Weights of a small mixture-of-experts language model, trained from scratch on English Wikipedia.
Size: 9 layers, width 96, vocabulary 16384, 12M parameters.
Experts: 64 experts in each of 7 layers, 64 GeGLU neurons an expert, 2 picks a token.
Training: a variant of Adam for the experts, 237M tokens, 7227 steps.
Below are experts of layer 6 (counted from 0) of a mixture-of-experts language model. Rows are named router (the router's row for the expert), gate (a neuron's input weights, with its number), up (a neuron's input weights, with its number) and show model dimensions 0-95. Each number is 128 + 32 x the weight over its row's rms, rounded and kept within 0 to 255. Numbers have three digits each.
Before each expert's rows: a language model's description of what the expert responds to. This comes from a sample of Wikipedia text that the model never trained on.

# expert 48
It responds to: Nouns and ordinals in sports career narratives after his or a, such as debut, league, first, -year contract.
router:123141106083124126117090154141088071132118101192117155141139187100085181159148121132097091114204135150169132117144172129159086179137176143146139093159144136111158149127077089155152123137092179128036124078107150095147183102135179094124178150127162125154168170108173143119105194123130140143
gate1:122189140144123097141134184184168149150116133181137143054059146057058108179147080101115067134132119088174118108160167144109154097097159115118106128156136112121155128158118143111164125106169168127081137104151089093165155135130124119161128157072163081064200137151137136133118137160135097150
up1:093163077117116107108069142120120123123122080102123103095067183115142110078115122158109121149184155181101140165171133147138077122107132147137082135112174127140165117110158144126134163107139205160045137126089187145204116129146150129146101191127130125074166162123104111131113133201125062117
gate2:161087104061138196119102125098093118137114122095170141194124173184123162106122117182065142122144138160065121170142100146158150089124114157144100107153037139124103174103132106164169124090128145160089098117107170132096079173105129136063105155136103150107171150140176144097125143135107081086
up2:121107169096219171069081139082149171099147125134080067101149180123090132115087150154127140139165139137096130123139077116122126144179161106132144137106138148075107089183087153130097090157119125116122110138150130013135107100132173100094154110217130108141131100123079129143141116145110141144
gate3:159090129119058080169137122102132154173149126050119146143157136103153150125144132169127104099119163093110153138125124109099145141112150053131099150123182119118076146136214076149184156073159128184125153138110107113145061175146104142197111166082129157144163101113093118096142127109077174135
up3:103128203068165171076102094129117130090101089209092140126115098207141117134095179119071145175150084156099154156128148083131119145162091196144119145131094172175084118143090151114109160174158077114125117182183115136163137130163121108117135172104105136095105157147115148092097120129134145109
gate4:110137099170118134180157155188115103098120167073023110145098159105081163129089071127042090113101156108161097083173156122095127078147147119140160105152113114143175131111109163134149114087106107164082113130114115098144119151096172088142162130086132167183136112103153137154164136189157136140
up4:117138119091111112081172109136133192121081120152150104084132149102105147117088102142103091109128106064172143146088124135142081089115124163116090123206115135125141128145167077132043121172162080096100161063146105081111147135132162135154117055127150107103080181150143108070155137151100192134
gate5:185149151091146135099130098073080153101075108128155141089120109115106181208118126098082106132123139135154121182164154145130146166112165156114119114179177134139201121135074120111088131130092175177081148087185141103126120127101166136157140079149168145115141141082127096102156120076195183150
up5:177111168130112206085106110126142107102103147099129167100128149185121165105135116134157131131164101105113184135183161139155158072152137098124165101177113165067130155136133129157114079180160181157088111067158109153192078161124143095122069097131159143192116189167145133092128118147116152113
gate6:109178101137167135123094138127106120166119090128139133138163134179129143170122149110152121164135138207136112110143149167121152091118091140091144128180191183086139076190127163121133079100100152108095143196163164063160165143204119135146175147102143106086069191144091160119133118117176113155
up6:114152138144155155094120158102113120133112098137112134128099166105125128119110161119194118110142082157070115121116145152131108127084127138124134152103151205155208112120114160144121161178144190089140155176164124097152187114212126108156173137078105098043121170084158100167141118189185121151
gate7:160124139167131120143130161110100071144112139106127160139123191105100144166097105097163103149207126104198168115131156169110146137098121136115158091212139114108143047153134105105134111129102135099116122173091156119162079102104145212138150166131149123111181179141143141061118074106079158162
up7:138156170176169120127111111137129128141141103065119126241090171137134085135127093172215105137155124161145157092166107162142172118139099152103102070126116118126150098086141152117090187099142111146085058182128119146141163126127087198140128138159144147153131182097147098132100093101149158116
gate8:111152126139161192114134158132138128174087093152125099099098170150092149176110192152127078167116151171075114132157143069107099132130098145146181177165140160119178094072125108067092153109110148108100129125133123099124140149172096088155131187062165116062122113103087102095125122182106097177
up8:105188115123133189127118143135112104138144105138076107118107159135151141037127084131158130083164091116102162077108124153136087156126112141153178114176105206089101093142078142135182148176146100078125093124071084096146154095186095085191184135143120095139132132118163154119159122154163098124
gate9:138171197139128148133130173198136081148132078099143126121115143102114091115111155081147098166125080140205128080166103137123153178092150092086169108165099120089089112175098058094114124149117168176114121147087090101128160141127075146161159163081108110130072178139087122099123126094142155163
up9:187145082143173136171134119101156132160077092141140133184087130138153181178106159149085128127132094183156101129128130188078110106152085146150121063163097095183106140103165143103138107083128091109142131088110133159113112173125147194091114062085172145126144124142133082179133149094068084130
gate10:152138106135156127159117172120154152183165140069172070142140129161113108096123120134157141162090148178135125101161161086130089103087089124101063092119177060164135101124128105129131123101097161161085110105164132086073155157163153060131113135155129215153085130113066149134111177089101165135
up10:058159150150112116208137090133114134176110119104096157118075129185108126158113091121062120098118125092148117144128078190113139139074111108130129163156137132117093091179116214153129157088112151175145129181098151107097077144027101124104166114105106148145131078169104135116137128125118156139
gate11:150123145157101091159111131141127128087110047145127054102174099130080146177088176142109102125107138144065092207156105169151161165158182139120158110109106069140076041147102144143099115107101179122120079147127109129106126170126163094099151075128129161104165149151079149125125145120123103151
up11:131126144155133158084166125076164110167127158159074080079093122115177094112139240101123152150135107119115108106111123146116149119098130157087164151081172154126150195133159149144061152128150090066130118095200133128136192104137104173177102121123142107153096101128156192151105121141162113113
gate12:154074129117167107101162118120101133108127159099116120111081136102069122121171177099138121196098145126102161130153068162128194089048116127149152149076115106046129137120080149178157125121111130166066141128139095151166153158139136149097128182092109185151116125127123183088140095124151057146
up12:188081117141177126105089153159106091160146134110049143101101147061151183108147202115100124180138094116121166114075118131125089076126139147111144125071171096119178133101091113117112097176085123151133110118085120133158170175160108085102112078161098150162153090113187126137139156142093173135
gate13:122111125110118146108143157164144111062140143118156135134071121063125109194157126109085105113131109109155098108153129164135143189133179159090143143186154142075194123137116157140137085098155165100074067092167117095152155112128145101130098181129112073097150132159114133100107090112240115163
up13:095111177111167088143111103120123168099085092118102162155168106182110150128097157158150109080142156154090173121171174118085137093147074143158180114117138194142099107040099131125144127120130065167153173131127177090058104151068093087141137121166133173128092127145091130112138140093106165103

# expert 52
It responds to: Byte pieces of Chinese, Japanese, Korean, Thai or Hindi characters in tables and names, plus some medal-table cells.
router:073110121138115096167106119070086131140074114136147149162165103119185134074156087161118088102120118129111113112136111106179095118108094114176073133126096116190168167118167141189111186152151074103178095153086109145103115161090072128099113156099164132168142091108121100161111152089130145044
gate1:143179144146125143154166103108115113174108126086082133182136140154097136137081146112141127119164174132147142190153132175083111178123145109078098095112247128146143099145100169124119115082112148151134113090109071123178118144198136092130149155124048075136153162131053133142130154155123129146
up1:059112110182063162168110136062137152169133068170127165146146157018106154109172165185172154106102110154136109172146126135146070149086130154143139128143098089092130138102106093133117115151152098091145173183135154154149145153150127111127135170132102175159168117153101185102108123149135105121
gate2:124133158106139139169108163116068137084175122111144150214073138127060153205112160128125096154127147120121174164117122143136122095125133129035159171170172096095136090118155141099136120146137147172042172124191157095143143184143144102144174153095139133128107157129125150104128120135169129173
up2:122110133142124122147123156170113117129125129103183151145151152146101110109179171070083118122136150080172110095104127110159081175144127084109118074100135070108066161117100122112161143100116158100137161163131092093159180125137178141169162164131123185135206118064092107155063173169061151132
gate3:092106180166073134127124129103106134123128150152120095111181116104113129166134182174160130148184113102140130108106158152099173131186178157099144157169190103162144128133076136135075121085111136150087122140135128121161143107192164135134120121103080100122103150147040163088059046095114109170
up3:111135167144143161204150105080101116163096173122141123158147121106113079142112161095112095124166140009102093121107097106149078133136178094111124127119123137126107145133104053133165096150065105063135093165142108072169146053134134140174126143137163090112115153153124166149132182141152131137
gate4:162183115130096142169166174105152109135159114094110120128155119060132124133102130133177173177144149177148112179120168134157134098158176138181124112147152121115088134123047169131104064090174145104107117112139095140132152092085134089174185134133153167104122168101093047101153116055132146162
up4:142051095070180089113101157126094193151106113151173124098113143209138158151119133128129119130156090099150139107137164119095150100052116185140130083147078170108136182143159052110081165140155134117126157129113066135142154147093172160144148126105104113116091101174074136131158138127095170145
gate5:115128123124165180128145125184122089139183135095089059122169154118125123208102169113161142119142149115071098131122185157094095141185125158054189125170156110130099144130147098111119121096123180210121135118138180114128144125128156100155127168108095134045089179151148106121131103127134117176
up5:145178112142127128165099109139084101142108167159098107104085135190090177123159157171108133152107138187122118128074168115115092166123099140135145088123170054143142138083107053149085186156150156130121206147084066173155129081140142124130087139105167143098110057110102114137130120151094094119
gate6:136137154081057113056120120123156151123127078109192098186163167153128174157119140139104170119198161148105135124128136146124132088118119141143096092145182121121154125104146091130095155069181186151108114114156159122072149100132141174132175132133095152148114164097141131086104115111070031165
up6:122161102195125168148153146152152147100135128114107115103102136161128082101117089133195113135055129112145166151136080120094172160095135165145147163129132111112082147112156156114132122115128122106111141067143079110159160168081140070183073104172094150146120138131044113107177197072141193138
gate7:163141154151161141074161086141115140148101095142119082075114146080083184177100200108120121149137160163122154145151104191111133155137142139081149140126108166064090099130096094079139098108140160172066092098172179076161188122136142124164118152135109066096126150125116137112102138136176108186
up7:142153124111132127109093150124116143156092106144161143081134139197168243115151122181117107140162235201091119151130125137117155130164143116152132126168125129107137136072130085171072157092171113121122111117127098117172150128049128097148093133093113160132105136096108102112115067117126077133
gate8:110160085109157167146145127142148135114146135122126118103094133131071172171124108148164151113153137160167144166098136173106095130158157162122195112175161137144133127148074093124177066094142167122094146144158130085172150113152204142121175074069115112118064201077138160071134140115095090168
up8:116119103189116114149109123105141100169115140081125134107083072171171141142064155149099165126082135150197125136150109135125162156109039150163120184121101138150165153088101110138092145154171153141145170108099163172158142173098185112108113075141163156093118100171164107114069054140124151113
gate9:169097134146115180142167090146144082120136176114161114137147173169116111131130130160100142134187141114128133061115136132090160085150144166180159149115084137175140155085122166125178128042105220097122178176169144092131117147167158143136100131143114088070168087133135137070133129079114121164
up9:099139114100171153107092099166102162124210086164139086161100142107121083116153137146118099102139158208183124115214076121136122112162147101106149146180124180151123175129119104169092114142143169147115165132088130095193106101151127127189149095177099125144157115153140113129110194161101081133
gate10:130147136092214134055165111191152171045180118110088096103128136161111147152096146151125190105146162160123142130064113160112084164049185123126126116155176143100117142135123077123180100138113123150123106094138083119161092203151129109134147084091113128103097109116130139113145116139115100152
up10:113155108113113102121229165165119164162073168169148104075155129077149173133181076137110183103139080101190152101141115119120091119147097151108152118150104143153107102078131061160098118123142128119105130050145163089163129143151132133093170112145072128155181147093104106149106119072134153124
gate11:170158090148157070097139162162159154132150148097142144129142161116123115149148228126098150091117182141141185130128158156139134074131152152114167142129181147192104155090139153090150117093111178094065117129126164147102157122186110143145130114151054082128139176130090161076173159146091161169
up11:140161156167192190090178153178140098138087114194100145151094176135092172152154137180165113126136135166127136080099123131122092193077096097161177053081154117160136132159138087123154130172173086089141165199080133166120093115107116108114088112111133107124134139142118108138121116127173135098
gate12:130124093115144115092122087167128183184090128089121125117091142110105142147072186188160126163174122168101160182074211175084074128111147182124166172139142070157145135189113086137108123138126153181114110145177165094162139076167126108085111122126104129101116141182115141110112103126117141144
up12:154132083137161141107118151127145079163115126123148091090147143170187188126072125108068137131113150101169126108080112144081117125109107103105172136141118081075116148101097096112177148110160128162145161163103081150125093087070180163105182148151111142155111106069108068146120042169115184131
gate13:172102155107094132107168096123161120177179093111180139107108175152110159153080155147173160093132179143134197156118119211095089130106179158123141098171113112113153143121136130098214138095144149136134103140127133098129108164143152141143116123164125160149151186205078084101186121096118093169
up13:131092143141130113085195124104157083120147169177127149123147132052142156146118096185135166094150124173147147093211131111092119069121095128120102149086141161175165121128137129116145192149133107145109156093115188147103144159155153162094085082136070055129124218146141126142102108108152140137

# expert 34
It responds to: Pronouns and openers starting new sentences in biographies and reviews, like He, She, Despite, After, Later, especially after quotations.
router:098140125041130101099127126155192138110109092101136109117113100133075084113136162094106175158139138147118109112110110146148183078134149125069090116091179137105099123112106151160115111139077189132075061169158095193135125149172100109150111130142128109112183108185061160115116081185105156123
gate1:134151130086133137124104152154137179142147106141148141096079146182160155191167076120136125143172046074066144157102111193129137126091163155104184158120069121098089139098109122148097150160071141157129139104143138075165144098179139121192072119100152086097132127128160132073142115139075143140
up1:142162135101134130163175119114200124108099142153155143134112155151223134162125108131111115220111123100047120123104113096143151058102140080109135137128111092133159113137076102176107164158087143154135038151176109145119078111116141104136041127129131136148127134122153108068132113096139156109
gate2:136158102106162133074183110108163179110129103100131063144070137147114124134072152118178121114125093165154133129112108111137108136072202146181170160198086107126059198169175141119124127096127102108135099116110091122096156189111128119148140125077081158109100113188097113109124110074134140147
up2:169128158162148164127141172137193157073130170179131151148142163128151105134187118087192116184167111116102192108051120135150147125168105157091189083082130154115127116061097131132109151135202090111123093112118141121132078117097143152141126185112117149105134119096160085171095149172160129129
gate3:136109108092088129083100147167107105112143088119124141096106131130143077112143085120161132187075076156091155092133094093114114099160177152160116143166156063126173144157181126119097104132075091132182089136120078125144068166082135119181122080095149158124085140187145180149142141081151064138
up3:167136178170144114107155138091136134180146155142117163148109114191196137109146165128160122094168086094134128128121134088130180177104102065102143152169111141101136088160124122131164152190159112116158089128164150126095098113145085145153112142147096096049162034193159059118147119134117119118
gate4:124102057095066150137194144110154039132159110135037160104068167093148142137102116129082142126115117105089143109157123114140131129139114159135085096158133119194162126122133108141194134131118158144143079177086120163137157172171173113119062098074135153176116117110116115169173135136134126119
up4:082088154128120131135087150131188156129120153124182078108103192108152137159155119155128157079119086109119117093161135160130135120128154111077196151132189103122107086147132137152165112148179111144174154161190115064120125090125048089155178118160081143120122151175071121094130061168118129139
gate5:129136152114116183155125113128187086101139134131106131042205114158050099188143159052127127150098163131158083166149162111096129151162143139119119123105099154144149156121126140087133178131081169165154090149120101159106151145155175163108135139149103052162156136108086121195172149149124157129
up5:147139109163157125125089153089105154184155122158109138171090128082176182100128044207138119155129092096154142110078162164129116122110100110173137142135103114114145093106117103160090105097151102131078155078131168094170129105080092105137083066125164178081098153117196131095073101111121123132
gate6:162105102097183139118138068143125129186144123087131095155177170084131149166172165152100142146088134112137085085108121150121120082166071151098123103151152113108118200084171144138116118114084122085071133073108112083111104109167147147146053126092109107196139100089112093106086086158082125132
up6:099077135112146135060131135125099143147115062148119086056071141130123083090105135128150107065177110149123113148130071066098108188079086139123167142129158162134099070150050120120163110110133101149150162156156147147150140152066163124125181076152127166091090126162109122139103152107155094140
gate7:162126136115135172096142100132108115093153115163133147150107144159143094150114132119143100103144137188154141142076196129123202156069096181128201140192135100116076167110143063114145082112153125087109125059157118148110139158170176123160132147117117087109125103173099115111114020130121135155
up7:089083116076170150165108092119158069112105099107109141138107091157083115132120181111076163133141165181138100133110165144132142131062140168123109129103165112120110129137039136158179152114165197123088062141107104180136154124187113073144170174103111103106125145174118159127122117168067138121
gate8:168110130093152143084128137082129148154118153148088157095114136086074083130064134085159167094058091088150152135102198114122075131108154118108120090129123138121074080116168120126144125138092160128128149099127118119137136101145111071220196167144156110132081151109174115058091130121087155156
up8:160108113105194131124158150115177134110121177148198145138179107116085085143133136115070178162119138181088097090154135115076130136155099096119091102080172155113094153144106129105121098144128087086100137089120116156097140143133119109194151190143126094116152122070140130116061203141152205132
gate9:155140160106116110105158151175136204096144090157170114101059160110107126120115120132143075197188157185099169113174108136150123135142155136148182071149175130091138090154079157082167143117099107137137126182148127117188107126139192199155097078101153107102107124102161149119133137114159140155
up9:116131100114114182102034107139125093131099089127177132062142084159075138201152145104120113088138174132173128152133123090101090112094144106075123135094104168137135140109054114145179123086144165115126138143206182156118126122114116123117183189110121126142097110082124149152093126110151194126
gate10:157090167160135116117171128074190138131162114123104146151152135134137155167132120149147083189132127101200157114158107182160163149165113148088139099140113082058159151115201067110069102124101102095075134119193114140108061149117142113164047154106134141125112155091140124154093150141117103138
up10:116134139149124120155177193084157131176164110040141129174103067073140154168115112152078125165105119127177107076142139170137174072115118141081109110121093084083105142110177120137112153066121161105095111141151163145105086148133110080131078157089114175154138146106092185127119085120123173138
gate11:106164097079227151143132124110135207084151177155110144091152190073155143175132155110133126151121151145113142112105171137139111140147149117173128208113169094099081136157164143093119079140087116137170091124105119128103064165151124142186134156071118113084155130139084155156137118151118081127
up11:090111131121127152083168166184111126089117135168140159159145123148141155102130075152109133108127095134149170126060151105081155145151151172165112163151141065152099145105150132150129127082112128182182148125221106162119147164168193115123112047130045149171148134106134095157189116126140115117
gate12:120080159121128143149097092159134110121121112136143158187176151144157160185134197090165124120174191130147184122104138161113124131119142185071166084170128157127145102075139114133114135095149179105077129115150096120207155078143168115109087118125152117136106144124142096048106046147130164149
up12:173179117127124107126135189147068104155136170111092119125134132116133144087153071198122152153142128150125089108149155126121087137161109124202124086150110082135145225155129140130132155100070131133151153092098198103122179135134110199085127152134122187125080103118120116155042150118101122143
gate13:125126148101155134114131173089120116093108151144134184123118095117118140145161099169149160166211073086145100120071155212169169144058173183083135142155084142069090147102162106146127100114141168140105103060152147129153087058131161122113103154144123095130147100145126111115138108136116196122
up13:141105150155117157177144165174160155121124066115164109142207117108108119134085094106147135204136143121151102124096163106084123149164114178096094106135171098117147119140113130087121130111126103165117134085171075195094152175136195123124121058137160161113138131131156104183156100032143152153

# expert 45
It responds to: Mostly of, in and during before noun phrases, plus formal words like Note, Votes, Pope, order, Category in lists and records.
router:073134144121116136144106153104127132137068102120169167165155130143176119074160063158132099108100095105120095117130082086162099104132083112184090121104071134172165176134158106195124141173160080086162095151081093172108088111093099126078095125134159144161128124124135104148107120091116143035
gate1:135126107081113168118108137128127123144140159096158127181129131109109089117135132170094075167125128126102174145119084135135178010181161148100136185103155147114137146080131191079089151114153152137077089141142135107114124066133133179098115110080055151164112143161167123130145160098060141138
up1:160150149157150148118136153079148098148198121111157152164112128156156120102103113163151085061111093133167137147125093106135103128161151183157070200159097189093169090103146157090101130075153138138223152127120168158162149135152103160135178113164164118114103157154140136183086129088155116092
gate2:162140117198123118062148090129226156074124124137124087108131087159090132188083188053168161160188145112138154129110168158111156124105091136120161127148112127118084121188152113134105094159086171148133125132140166140102124120150118123152142125105105113105078124133090078106159137176143136200
up2:100126119110152099111163130107146093143082129127181092085129132199118143069102095084080077161127082094069134101101114125156190099060101154153125131168162128097073143103157068127078111112135152113078153123140114093119114134106163138099139143118100163123100070120107072165147065111149063130
gate3:196147148146123107151122106201147123106120157088113140122111125144136163150107150112126114150183155113169176116178176160110119124128195143090149093193144093132099136123167110152199189110131148175113141125171121137117148138199116121177107132122125081086125180079097116096165092179182185161
up3:157171073060154149114134134085106148176148094079179117135104105188136119136144095149139146105112110152149115176178169146095175103090118096162126164099130158119157108068119096100083125105135127158097190137156179173150125097101147166058139151147105201110113070134113100137094112073086129143
gate4:155124163132147087177073167142183165120149104102056111145143136117102177188123144120183095147178130171131160086079083151105137149151160145121152131169124080111105138135053157109119176099115125082130134103120159151157167082204132139215068113157104103128106145115144158110148157120128116153
up4:142090155123176138137116153152140149105147076109114074118041156154074071110160096152147115156141053144120114113120086126138143110066146130158099076134118186130157116106137124195089133116158101126156181130148165134129123160156101155129068072092143098112113107151184217148106095105097144112
gate5:144122123175141101089091206196193135172141105116079086143166196131099139182098139072122161112147136142123133133083120126053130141138167193111155122146115170115081115091160165139168130093138122135160100151143134130129099196204177104160129145162136135105125142165088084134155102131115109145
up5:061121133119145149168121107180106173166127112115157159156133075151113095151144116103130087096132145105103115115118060101071120165143159167094151099124094126138093137118099195176192169131167111080163103106156159122078172153114068119180127113121194115111164154079117152075109098069105148147
gate6:094090065141079190129154127165117131126159110169127121103151138051113167216173121230142097133170146084162140158173154116096129091166179126132142118147121128126122152181138165134163055133144117172122125142147136113175153092132098082176154109180150125153110151156119133122129121126125098169
up6:185173139116128078133089172133095150125190162127137116227111204168161094074089135106149146112143150150139160119132117133161108053106113145100128082131168143158127090128172119141133214104110159110152153103128115099089214127100162153152145143092104161127154128110140129110149119132145191132
gate7:135143099117227159123144109166161120125101123093147075105121079174098102119064070095077159157125184147105126149097083185077150110098109132077162120126205115080154143116105075133168153113123157130104191184109107158087126122154151144149133169102098135166116117142106118108128094135151096159
up7:155146143147153181106134130124150234188119064061071128085092123088156137107190134126136046136079162106116086127184127150125093122161161139099147112162092126123109165122165078120110084163101104126139122116120110106160164099131082166124109145162151157123068110124166099143093127149103093131
gate8:094094143171078120093115085115132173203190154141063076124031123082126159109102130141162183146159121125148100126134100162076118142120099180147117108166113160113110137182192149149150163132117151172141122099106152137169145107199120083076117170131106114167112141125128125140148072140151134128
up8:157161094096095152145103151147160103148089135183183132143086099092193113109094134184105128176137107124116124171070131155168129137165113172145137151135059162108190152133143119140127127133121129110138063149113084162140126160155152145116118091182163068153164142102187072120202120177151160090
gate9:180075139156101165170116133185134147147150115082127123153139143144093152153124161146119105170165196094129089155128134154088144107112128129136176154124146132116116107069127139065133132070061129150119134114141110127143130071133146167138063199101068111129094207092085102076132094122129095194
up9:123136142186123160140061070157151144093154127129123136107129180179136085079103170116102080156125120153111108112078151165156091178134071080193132163171147114127132137180142070128144162131174124158209171162092119131154047121096114114123123131080140158164149121124102159113140115160138082102
gate10:103155127129163135137177097224138139074167129111194129108096133131096144203167170064139102153125140102098141137149127148150096092135115193150180092134137180160129112152138068097151140125114165119076130133164170096135110173136113121169103114088117051107165144093173088129110087109126122167
up10:155140109163113129208154152151178121127143137125066136074139099101123157158144055101102117067123077141102120103121139133125068108125106155117124069122071136113105092056127096098159169129170152116142175101127161158129110228164118160144115127085129120098190135146136081169080116142129154128
gate11:131079164096086073174160119095121083071094152094158141164106119151073104105105147136169148103152121099139166178143062126145123146125116149139100159156071133107129113147107183151171119168086083135093082157091117132117088129116143069160152155135131093152126179126133133115184187177209090131
up11:123086146095140114083068123115079160133125119139200057118124163134118147109094171146073114151159113128117137132109096150149202126120116090037137178143144122144085113072114143109139175122171187148129148115071154109166150128129136114133149084131132177167161136172071165073136073157105113147
gate12:141178120107139198179130106139164147166210069137134155192120151124144135131127144127136182142176111171152091148179110148151134107075109186113136128158187116114108061170169085109123151074126108103130161130144137078153122129158157096148209128121088088125174162158092154102117142143100113145
up12:151175119132146088111167088152116122061075134072121180129107094162160194096102148138134106166182156116086119130109149132150165153125172125104163154108119049134147153058171148179142109086111104170147132083159088100115166114104128164165095118114093133145137113107153055153072079139144153133
gate13:135172126122078159152168116130073095197136146105128143158096152087118185167124147127157083129108147160202096102124156184140125086113115141119131102185107135102133119065083144105104118100117157116059188099153115092142149178148157126103048120180127146152186139173110113162114107126070154141
up13:193123146110106088101111165113137175040153164126100162111135121130148126162144063191131170178154127155080149119146155114098125150097192121105144173142125157192138155082120109090120134084115107161175133130152158177160153128113140134149147151076094171091113189069143129114132141091140195158

# expert 18
It responds to: Country names and content words inside table cells or comma lists, such as Germany, Greece, plus verbs like would, visit.
router:072096107135117128150118161073115106137078097123127113165161102132180103052150078130126115124110119100104092127127090112167126138089083116195090126118114137174145187111168133214131140151157090092162070153096137148116097147102088150101125104115169119157134098098151097159102126076134155029
gate1:136153134151110166118186125159169125099146098111144103200108167079102216124108118145143115134140169148103150171123167161079152165124145144121171141150103177090094132134157115120065145128132202136077145141146152109156126135137166133189118131067110110108138210121171110132194085135100147183
up1:097130076172126128123181064136122100093153178107147151112100137129123177128120163164181116174108171160164158077171143175123084136140139109160159149171150194164197115166144104127120163152109068162171112127111151099127126145062072104154144122102168125082098087116175182101144108105154104136
gate2:146118109160112190100174090117095140106140144169139141138136145118096158160172202141141118106165140171100130101184115111130185120150146101156135129135138058136091160153149142096147083128118169125121179146178163088177108205134159142179106122046141107121147104135110163106118143176139047180
up2:129124140163131179191140161184110118108166076129103120161048088117179050114100076152103085125119147141115148088124085112164157161139133099119144109126111136143108107111148136174163140157135089118151172122198033111145155124112115104164109090099127092108143094064112185094106102109110097136
gate3:120152154184134102159164116145129106135144103109118099114096178171124084154147142080131137133140116119113137160060168169109140116113099151096175092093111159112110058138154140095158069170111113143150157060177168156086138169075127148144099177134111106135119173084196061089110181128186132145
up3:092134130136104091116171074134112149098149110153176072158098152131148139104167121150143145107122168149088138125100107157122146126096088186161192167101111131123093136151075176159158067166150131118163132108155150187165146197075111068094053156140161124085113198108165087123134128130116160149
gate4:114133177126150122180160117189184146117176138089119152131096191102096111135117171133159163159183159157109149072138101166102136159141166157147206175177143143128130146107068167066133156080170110149131123097110145052127120151109151141127124114120116119128111154130147173060096085110109127191
up4:146037169150075157089092126124124167140137103142121111170124146168178157150103177148139107168128181134109124127051106117109081078084082149144156105155143129092157153119147085181120166182142114054152138150117086141093094115123125167158138174106141141116049091126122100118174083138151143126
gate5:177166129112162095047143104147097148129161143112104107180129111143087153155071135123190138181143141172177200110111168195116133111144192142120134135154057151103076116105098129126101153132133147122103161135105126158126116126169149139217120101139059121127101155125146076120137084133092132174
up5:145177113091208119144132120185121150142132161128118071108100096078128129102155062082114173185098193190119163089156146148119111187076110094125142145151169115126117121093084142156112174160106106106141168098118190143138123136113105113093101058139115177194130120113108110130074114097117132115
gate6:169143143083174110091103114113111169130234135086081106115115130146119093151108149137128156181132159108124147129141146109083164148079197129095143198112102114135097113135077151125149152171111135178073137100162165089118185129116078180176135131079109165105152161143096113118125097192120137168
up6:124127102188106053123178105130081111094140064173156153153163146118135115151167161114192154121140082102105124094121151125070152116133118079116089134132186095229128131119144182113131126155157077142117142163170159162134147125128082154095157134183118104131134207151132072102134124123131167139
gate7:124089188131124084087122153145218153132125122125082128110106133141099093169084141096110117085160201142093175149115127151121154127127140147122214093172126157131079091113103131144148121048152179086106083119146112100098092193119149166138193149106083082098137134164111125156115128134134137171
up7:121130127125119135146123039098166114126146137139143092115156114162124064132052142137078067108143139070155131083112125113151164130087128075118186093094131147095088181166154144130192064132146108076144154153146130099100100134092168185129164178103103105143136123113139141120065093144195144116
gate8:164201093081131082195161116198156066147180130114143157151142163133109120138118177144161189139141152098181177148112107144120118109159190160102152105162102075130143137128115172098161110117100134133098111119187130117140162094106168115163138160120091161112148129108107169065188120154169104164
up8:136111084118202117158117123103117113168079116070134104096095114150096148067069120122114160073131114129159135126125108114123104189116104145142163130166177080105147125187169103100128122144095161204129118134169179097134123093085152157103130134104113198142088049114102166160113133193117166124
gate9:149142145083100168147112131161122171126163133115131134118145144104067146151122200108135131115192140107126179145165159139086155095114127136067164134152192142131071104131073130094118116097091120189084141174128143110128075145100181146080178152092105158135115137172129160101136197100173107207
up9:150136160112167088142126128123163129081129148103172152163122136132109070137119142085082108070138104114125107145177049153098185158116091115081136153087085169136127117122083158100156079181059134132082074131141171117151105168107132135146120141114097128123205160148137139186208177135153118131
gate10:187151147109120126096134095177182144123180170154141146146103138148101162155116130146127153158145187160138111156093138195107092124123183147144174097118105092123081079104121141081125136097097184179091143099099161101170173106159128116205164188135100085141103178109101128111140092166129172186
up10:137108119101165124133098164135109163134108136137133139122185098132159177111091154171186158182149161091107111066169143182128164133139095104151120171163132105127167151139094120116098176143087189118073125117156139145149207171133105167115066103127111178159145123151121124151106007133135119113
gate11:157131088101124116077114112077104112117162128126125150137077133138131187157062187107199126099155102128131189131115118114107161164121148125149173120161159085053130112176118134105110087107095147103135203119133146082128094132110155178132118133187067123096080154130069102076132066140149135160
up11:180098143132123114089128150102095166101108152164101136127041136152119111139103171142117103067173149136075146146083059126111128139141111103100095108099129096088122100106141174158102108153042143078140173151162097121114198170105119111150119181150063141061143135090149133127080119168157103110
gate12:145090184082122142079141124152141109066109153151160118134128149096164131100156149106204127133173217166170127082163134112152145117137167168136169132181092133073119168158131176117123129142126172127125125071214136088119166130115122109132119134124161126122063139128151143077104104094154114206
up12:126159093139156130123147169111069116171164121102103170179160114066152130158091141169111098143131144122164146157123118110119112119080182122077137055112170122092107100127091113155111108138053065112160083097101084109093128050063147103162195123150127164159129120090149151102170150099119105134
gate13:156169129103132119154105055105177139154161102129117139151120110091113095159081152129114171162160110153129114153156144170066148122124099160125141127109153126089092136170067116104129118083183156130075168144139113099119134148100177081140144112164027132119146113140060150087137082072070121193
up13:166106106073156112121166187131162126093132076144161096140134075042100096157125116119071201154133173086120134158104141094107141070122127091085141122154113134138147077107115125119126157112137126167098140132202151162134170134055138170121156160100126185154088172084113120137092165149102161156